From a checkpoint of a small mixture-of-experts model trained on Wikipedia.
Experts: 24 experts in each of 11 layers, 4 picks a token, a sigmoid router.
Training: a variant of Muon for the experts, 515M tokens.
Below are experts of layer 2 (counted from 0) of a mixture-of-experts language model. Rows are named router (the router's row for the expert), gate (a neuron's input weights, with its number), up (a neuron's input weights, with its number), down (a neuron's output weights, with its number) and show model dimensions 0-95. Each number is 128 + 32 x the weight over its row's rms, rounded and kept within 0 to 255.
Before each expert's rows: a language model's description of what the expert responds to; "mostly gets" lists some tokens that are sent to it at least half of the time. This comes from a sample of Wikipedia text that the model never trained on.

# expert 16
It responds to: Single capitals or short capital pieces starting names, and the piece after them, such as K-ish-ida, al-H-ash-imi, A-riz-ona.
mostly gets: " d", " L", " H", " G", " D", " T"
router [148  83 108 116 124 144 130  72  97 135 113 142  70 139 176 124 129 135 100 144 175 125 145 131 131 125 170 160 135  90 111 137  76 130 111 146 154  89 163 153 185 128 137 142 116 117 141 187  65 143 157 103  84 168  15 169 141 109 127 138 110 103 132 103 155 124 211 131 133 105 124 126 139 165  91  81 125  95 110 124 170 177 140 122  93 111 168 116 150  83 119  61 157  72 170 151]
gate3 [148 111  81 125  80  94 125 134 132 176 173 156 136 119 167 123 100 174  93 118 166 154 138  80 110 168 146 182 112 109 149  77  89  96  96 143 154 104 156 113 181 135 141 108 131 151  91 164 133  85 174 182 121 138 133 110 149  92 182 134 139 143 105 102 116 152 133 161 146 186 135  77 159  95 121  79  81 124 133 164 232 187 118  74  99 136 101 127 170 123 126  92 150  95 156 155]
up3 [113 136 185 156 120 108 115  66 123 108 106 114 170 158 144 172 139 176 157 126 199  68 116  85 167 107 121 125 184 155 136 130 193 139 143 117  94 152 184 164  99 126 139 126 128 157 150 127 141 150 125 103 101 111  98 122  62 174 145 111 157 115 124 108 140  68  96 137 127  94 172 156 161 104 156 155 112 133 134 152  84 140  92 109 203 115 105 125  68  87  86 131  83 162 116 205]
down3 [100 142 120 126 107 197 139  84 150 118 139 136 127 158 105 155 122 142  99 141 166 126 148  96 129 137 154 175 204 151 155  82 153 164 130 150 174 101 116 169 166  98  64 123 135 180  81 164  92 190 133  99 136  99 116 131 140 121  78 110 126 142 156  89 138 120 127 151 180 113 154  99  92 162 152 115  56 110 116 139 161 194 110 163 168 121  75  57 108 191 100 133 134  88 134  99]
gate4 [ 88 147 111 215 121 126  92 125 161 106 108 191 117 156 146 191 153 129  69 109  91 140 153 142 139 132 192 141 155 156 151 146 138  95 133 132 151 105 153 113 132 118 162 139 146 120 149 186 167 115 149 137 137 146  83  92 108 158 143 124  88 118  78 114 146 104 143 195 150 106 179 129  74 132 127  68 108 138  70 138 118  84 163  73 137 177 140 138 130 142 124  95 179 133 224 139]
up4 [128 173 131  60 107 166 182  63 127 129 189  70 108 122  77 113  82 158 102 172 124 131 126  99  76 106 102 117 159  75 130 165 151 113 128 132 125 102 128  92 192 102 163 154 170 179  95 116 138  84 115 157 137 142 158 136  62 105 142  98  89 128 144 155 119  99 187  72 159 108 139 139 108 143  82 119 166 118 145  92 131 130 133 146 170 106 152 138 168 131 173 113 143 145  50 111]
down4 [ 91 119 114  89 164 126 100 140  97  85  79  91 141 151 153  75 207 139 160  85 100 121 151 132 113 134 117  87 140 154  90  76 158 177 157 146  97 126 132 135  60 128 115 115 157 122 164  84 165 151  69 134 105 113 165 104 130 167  81 130 118 133 130 153 140 137  92 130 171  53 134 178 142 130 163 112 145  93  79  88  78 184 141 123 164 112 146 132  95 178 187 131 177 106 158 123]
gate5 [ 83 134 150 132  99  99 127 125 113  87 175 117  91 129 123  88 140 161  96  91 155 146 116  85 127 128 106 140  81 132 125  81 117 151 136 163 173  85 221 164 102 152 142 134 134 184 154 108  42 117 113 104 108  52 110 150  97 152 203 115 103  75 144 130 159  74 112 106 141  92 182 139 137 132 106 124 113 111  88 133  81 107 117 126  79  59 109 134 136  81  99 100 105 101 128 139]
up5 [104 118 163 110 119 159 119  79 169 118 141 103 151 130 190 131 150 157 105 158 168 163 139 179  91 147 183 124 121 118 199  95 124 102 169 102 158 159 142 136 154 120 114 123 146 126 102 113  85 152 116 191 100  97  80  88 130 101 193  72 148 170 100 113 157  93 145  69 112 102  83 134 101 188 149 151 216 118  95 135 149 150 178 149  82  75 131 124  94 128 173 119 113 128 134 137]
down5 [127  44 136 122 102  76 148 125 154 104 198 148 170 103 128  68 106 101 137 114 127  64 156 149 134 128 140 146 100 103 115 147 131 114 143 131  54  76 155 195 109 148 143 155 115 172 120 100  97 100 161 121 117  85  90 174 146 186  68 104 124 143 173 104 114 114 156  99 141 153 136  55 179 182 157  92 140 152 119 147 149  91 102 175  75 118 118 124 116 163 126 156 103 151 118 131]
gate6 [ 76  91 170 146 141 123 119 139  64 164  68 109 114 135 163  80 129 221 134 130 104 160 159 109 117 104 142 136  78 104 118 116 103 154 172  94 162 127 172 148 127 105 146 126 145  93  95 157 138 104 123 123  65 157 174 170 149 133 158 104  50 105 119 113 156 105 186 122 169 128  43 127 116 168 124 205 140 144  90 107 171  95 147 114 113 158 143 102 110 112 120 147 163 119 158 128]
up6 [150 113  88 149 122 117 122 149 148 133  66  31 137 116 136 117 124 124 142  47 140 153  67 119 128 133  85  91 127 118 120 172 141  84 144 108 153  90 146 151 137 110 120 102  99 149 172 124 183 130 142 156 120 133  96 148 172 115 113  97 101  75 183 167 120 127 117 165  99 140  96 186 108 142 168 173 215 168 132 149 124 113 129 122 203 136  98  93 117  97 156 111  72 183 131 112]
down6 [174  53 109 140 151 184 104 105 174 141 169 168  86 103 101 161 138 140 115 120 168 152 119  94 166 130 141  77  96 104 105  90 132 117 142 125 124 114 141  94 161 116 128 139 150 133 133 118 118 113 111 145 152 119 174 144  98 101 156 151 144 105  47 176  67  38 103 141  62 136 146 117 163  90 142  89 147  83 100 150  78 175 157 116 168 162 133 140 119 119 173 126 110 118  96 202]
gate7 [138 117  48 116 138 162 124  78 108 119 134 152 157 135 131 127 139 193 120 174  92 120  95  99 152 156 197 193  75 168 139 196 128 130 174 123 106  78 125 167 196  84 101  79 186 159  90 152 187  94 163 116 130 137 161 154 145 126 110 160  97 146 133  98 162 100 134 145 185  79 118 124 149 152 105 109 165 100 148 154 148 152 114 111 111 128  98  91 108 109 131 123 105  94 106 170]
up7 [137 126 100  86  74 151 132  72  73  85 125 121 103 206 153 133 105 107 150  98 146 117  94 140 165  84 126  95 141 180 141 148 115 130 143 138 137  61  74  93 159 111 113 188 133  51 137  80 153 121 154 108 114  98 145 150 164 112 106 234 141 132  89  86 136 143 154 134 111 142 194 124 155 104 140 101 123  79 132 151 147 153 178  97 146 152 124 121 152 104 163 162 133 166 108 135]
down7 [ 92 111 189  82 119  90 143 102 111 165 106 124 148 109 112 151 142 114 160 117 109 146 132  92 101  77 106  95  94 126 116 127 155 120  46 159 150 138  86 104 112 121  63 129 153 158 146  92  88 111 101 168 114 111 126  39  54 106 161 159 113 125 110  95 152  97  71 134 160 106 127 110  97 122 121 171 145 117 124 175  79 112 116 171 154 187  99 162  93 155 174  79 118  75 111  95]
gate8 [ 77  88 123 140 153 138 186 121 142 125 141 168  82 149 102 143 144 112 109 126 170 181 109 103 149 137  63 159 133  96 126 165 112  31 100 155 162 100 134 119 119  99 172 181 111  93 103 146 173  70 131  72 100 147 122 111 125 178 110 158  66 137 126  83 104 133 131 212 106 140 149 169  80 103 142  99  97 116 106 118 123 146 133  91 148 104 161 150  86  81  86 153 133 160 154 150]
up8 [105 164 123 139 172 192 104 153 137 148 148 131 147 105  99 118 157 178 160 172  94 131 116 135  75 125 154 138  95 119 115 241 133  87  64 112 161 171 157 144 135 156 160 104 159 157  62  81 132 113 116 124 139 124 118 162 161 110 116  97 102 124  75 143 116  77 106 137 156 134 120 122 121 163 101 136  98 170  47 120 109 134 110 165  77  82  82 125  88 109 137 194 124 150 121 102]
down8 [ 91 111 149 118 119 135  90 168 147 151 177 148 205  89 126 174 123 109 179 112 169 108 137 113 143 146 122 116  96  93 185 100  91 184 105  89  51 133 149 119  82  46 107 135  51 136 112 152 145 134 137 129 165 144 183 120  90  84 142 123 121 154 134 143 120 141 131 139 109 144 134  97 118  94 153  79 133 162 123 122 139 150  59 136 179 117 140 144 125  83 101 197 120  62 134 134]
gate9 [134  75 126 100 132 137 131  81 143 139 140 114 107 105 141 143 122  59 108 123 142 118 207 115 148 100 137  86  77 105  72 158 110 191  78 105 163 150 184 169  91 211 166 138 122 127 147 161 112 127 149 139 117 162 118 145 125 114 135 162 115 133 162 103 157 169 182 132 139 181 127 182 129 209 113  80 116 163 100 131 109  93 131 180 120 117 144  76 149 105 104 195 134 140 146 110]
up9 [127 191 211 122 209 159 123 127 116  85 173 121 107 155 189 124  56  98 124 125 164 130 180 120 117 103 154 146 123 145 126 106  95 105 152 109 176 188  88 129 135 140 175 149 131  87 158 159 153 175 162 135 147  88 153 155 121 189 177 124  85  89 132 114 132 113  87  97 134  92  77 121  88 157 101  78 148 116 145 131 164 147 137  88 141 164 120 153 100 115 127 185 162 131 126 149]
down9 [ 94 127 157 138 193 181 137 126 164 138 107 119 129 119 171  99 137 178  95 128 119  92 165 102 111 102 153 101 106 155 142 110 113  86 154 176  96  99  70 144 111 122 104 166 133 101  92 138  94 126  86 140 184 141 137 105 166 133 191  90 137 141  61 132 149 109 113 187 136  97 112 112  99 127 152 148 144 147 161 207  88 149  78 159 127  41 113 106  94 155  75  93 134 121 146 189]
gate10 [131  91 105 129 123 155 126  80 133 170 122  79 141 135 199 119 147 189 109 127 116  95 111  83 121 141 188 168 149 124 192 148 117 123  56 121 153 139 137 129 117 179 130 185 139 107 102 159 148 116 143 145 168 127 106 117 197 102 142 105  97  71  99  67 119  73 215 146 113 177  86 158 168 157 130 147 140  77 119 150 135 105 136 109 114 150 109 126 153 175  91 138 117 156  71 119]
up10 [104 120 123  78 102 112 127 118 146  63 147  70 118 141 100 131 146 167 135 119 118 123  83 120 128  98 106  86  80 114  89  99  95 173 187 113 140  83 128 114 117  74 111 119 138 112 136 142 112  69  88  78 119 130 199 144 120 134  72 150 130 127 149 193 125 154 147  71  82 177 163 131 100 143 108  92 189 149 155 130 195 102 130 159  80  95  57 110  77 105 114 148 118 141  95 107]
down10 [ 79 143 129 134 132  92 105 173 185 181 129 137  88 101 125 125 110 181 130 176 167 128 186 164 154 102 139 141 124 145 157  80 112 154 139 105 112 115 137 148 152 121  98 141 125 125 193 200 128 114 145 150 138 124 131 139  79 152 132 153 144 160 101 153 123 113 122 175 113 181 161 110 183 112  99 133 139 166 131 109 186 158  75 193 157 124 118 138 216  84 196 144 151 130  60 117]
gate11 [141 110 102 100 215 137  96  96  95 124 170 145 120  65 171 190 118  97 100  81 145 165 111 203 103 134 153 102 141 118 121  76 158  98 179 127 110 100  78 120  44 143  96 121 114 193 121 115 119 175 142 135 148 113 114 101 150 153 133 113 149 119 173 113 139 115 158 167 151 127 161 112  98 186  89  67 170  94 135 125 103 127 145 158  69 143 146 133 125 156 144 133 169 119 102 167]
up11 [140 145 170 109 185 128  91 144 133 145 154  95 187 113 128 110  40 208 189 115  84 143  53 100 149 148  88  74 100 134 127 106 127  91  84 114 182  87 124  98 160 145 101 133  77  79  96  87  89 125 132 126 125  88 126 141 143 180 114 148 145 124 141 120 129 100 101  75  83 186 114 113 113  93 160 123 109 172 124 136  96 149 111  91  65 126 157 114 121 103 127 117 122  92 125 128]
down11 [ 92 119 132 150 168 133 151 166 207 143 119 134 134 190 117 112 109  95 168 101 165 141 125  57 101 122 106 123  79 118  84 145  87 157 162 117 124  94 150 113 132 139 150 125 131 155 140 192  56  93 168 118 152 135 146 123  95 140 116 139 175 177 120 116 139 196  99 113 120 116  60 131 153 110 110 123 120 166 143 113 177 204 116 124 120  95 177 111 127 113 140 185  79  75 143 191]
gate12 [175 138 113  79 147 127 150 120 104 129  81 119  63 158 121  60 162 114 129 119 115 157 132 127 146 153 116 193 133 184 105 129 175 112 171 124  82  98 140  83 137 121 122 172  98  71  78 127 117 169  92  82 134 121 116 133 136  95 157 151  77 162  87 154 110 135 161 158  92 144 169 127  66 119 138 101  50 184 114  99 212 138 106 103 111 144 113 139 167 128 106 124 108  82 156 100]
up12 [117 120 149 130 140  84  94 108 118 160  78 131 121 173 128 141  96 142 149 141  86 121  63 100 132  91 191  73 172 122 167 137 253 135 106 117 104 129 122 132 131  25 120 132 103  94 125  93 134 130 144  95 136 124 175 151 210 153 137  74 123  89 168 114  82 113  72 140 135  95 101 134 162 156 113  95 107 124 139 152 100 139 114 140 108 175 113 160 103 125 119  95 141 128 139 119]
down12 [126  59  99 103  87 119 138  64 128 124 108 148  96 137 168 148 139  86 148 166 185 162 146 100 126 164  90 139 121  99  92 123 114 122 126 137 102 145  79  85 190 129 153 146 105 122 168 138 134 146  66  97 132 113 143 183 137 129  95 160 148 134 104 160 116 143 179 160  89 143 134  94 129  88 122 124 126 175 105  74 127 139 131 100 214 203 163 118 197 160 153  89  72  92 129 153]
gate13 [131 162 141 112 115 137 114 104 164 114  97 129 120 109 156 108 142 156 154 133 151 125  85 127 136 154 197 221 169 195  92 104 134 167 173  87  63 145  80  92 128  89 135 114  94  79 173 163 122 156 129 105  65 103 129 135  75 116 128 118 145  64 180 126 135  92 109 164  93 140  77 159 139 119 110  97 144 140 142  77 135 157 110 147 125  82 167  88 153 124 144 135 139 114 188 182]
up13 [159  96 137 142 122 156 129 133 169 194 111  99 154 125 103 113 160  56  94 145 160 117 162 125 169 152 102 115 105 124 120 144 102 129 160 138 162  95  91  94 180 120 113 119 204 113 176  53 123 113 125 109 146  62 188 111 107 121  94  97  90 155 138 126 142 150 146 126 132 137  84 105 109 102 129 126  86 149 154 127 135  71 164 153 106  72 127  45 156 110  40 129 121 136 106 172]
down13 [105 140 137 161 126  64 175 119 118 128 129 127 130 104 100  68 148 125 106  57  87 144 121 169 100  49 119 107 144  95 139 101 108 121 122 155 134  90  96 159 174 133 116 152 125 152 128 134 112 114 171  75 124 144 201  79 123 122 182 147 118 112  96 128 127 144 161 151 179  85 171  89 128 168 167 116  71  95 123 189  79 182 146 110  78 118  85 181 110 174 138 105 101 153 150 106]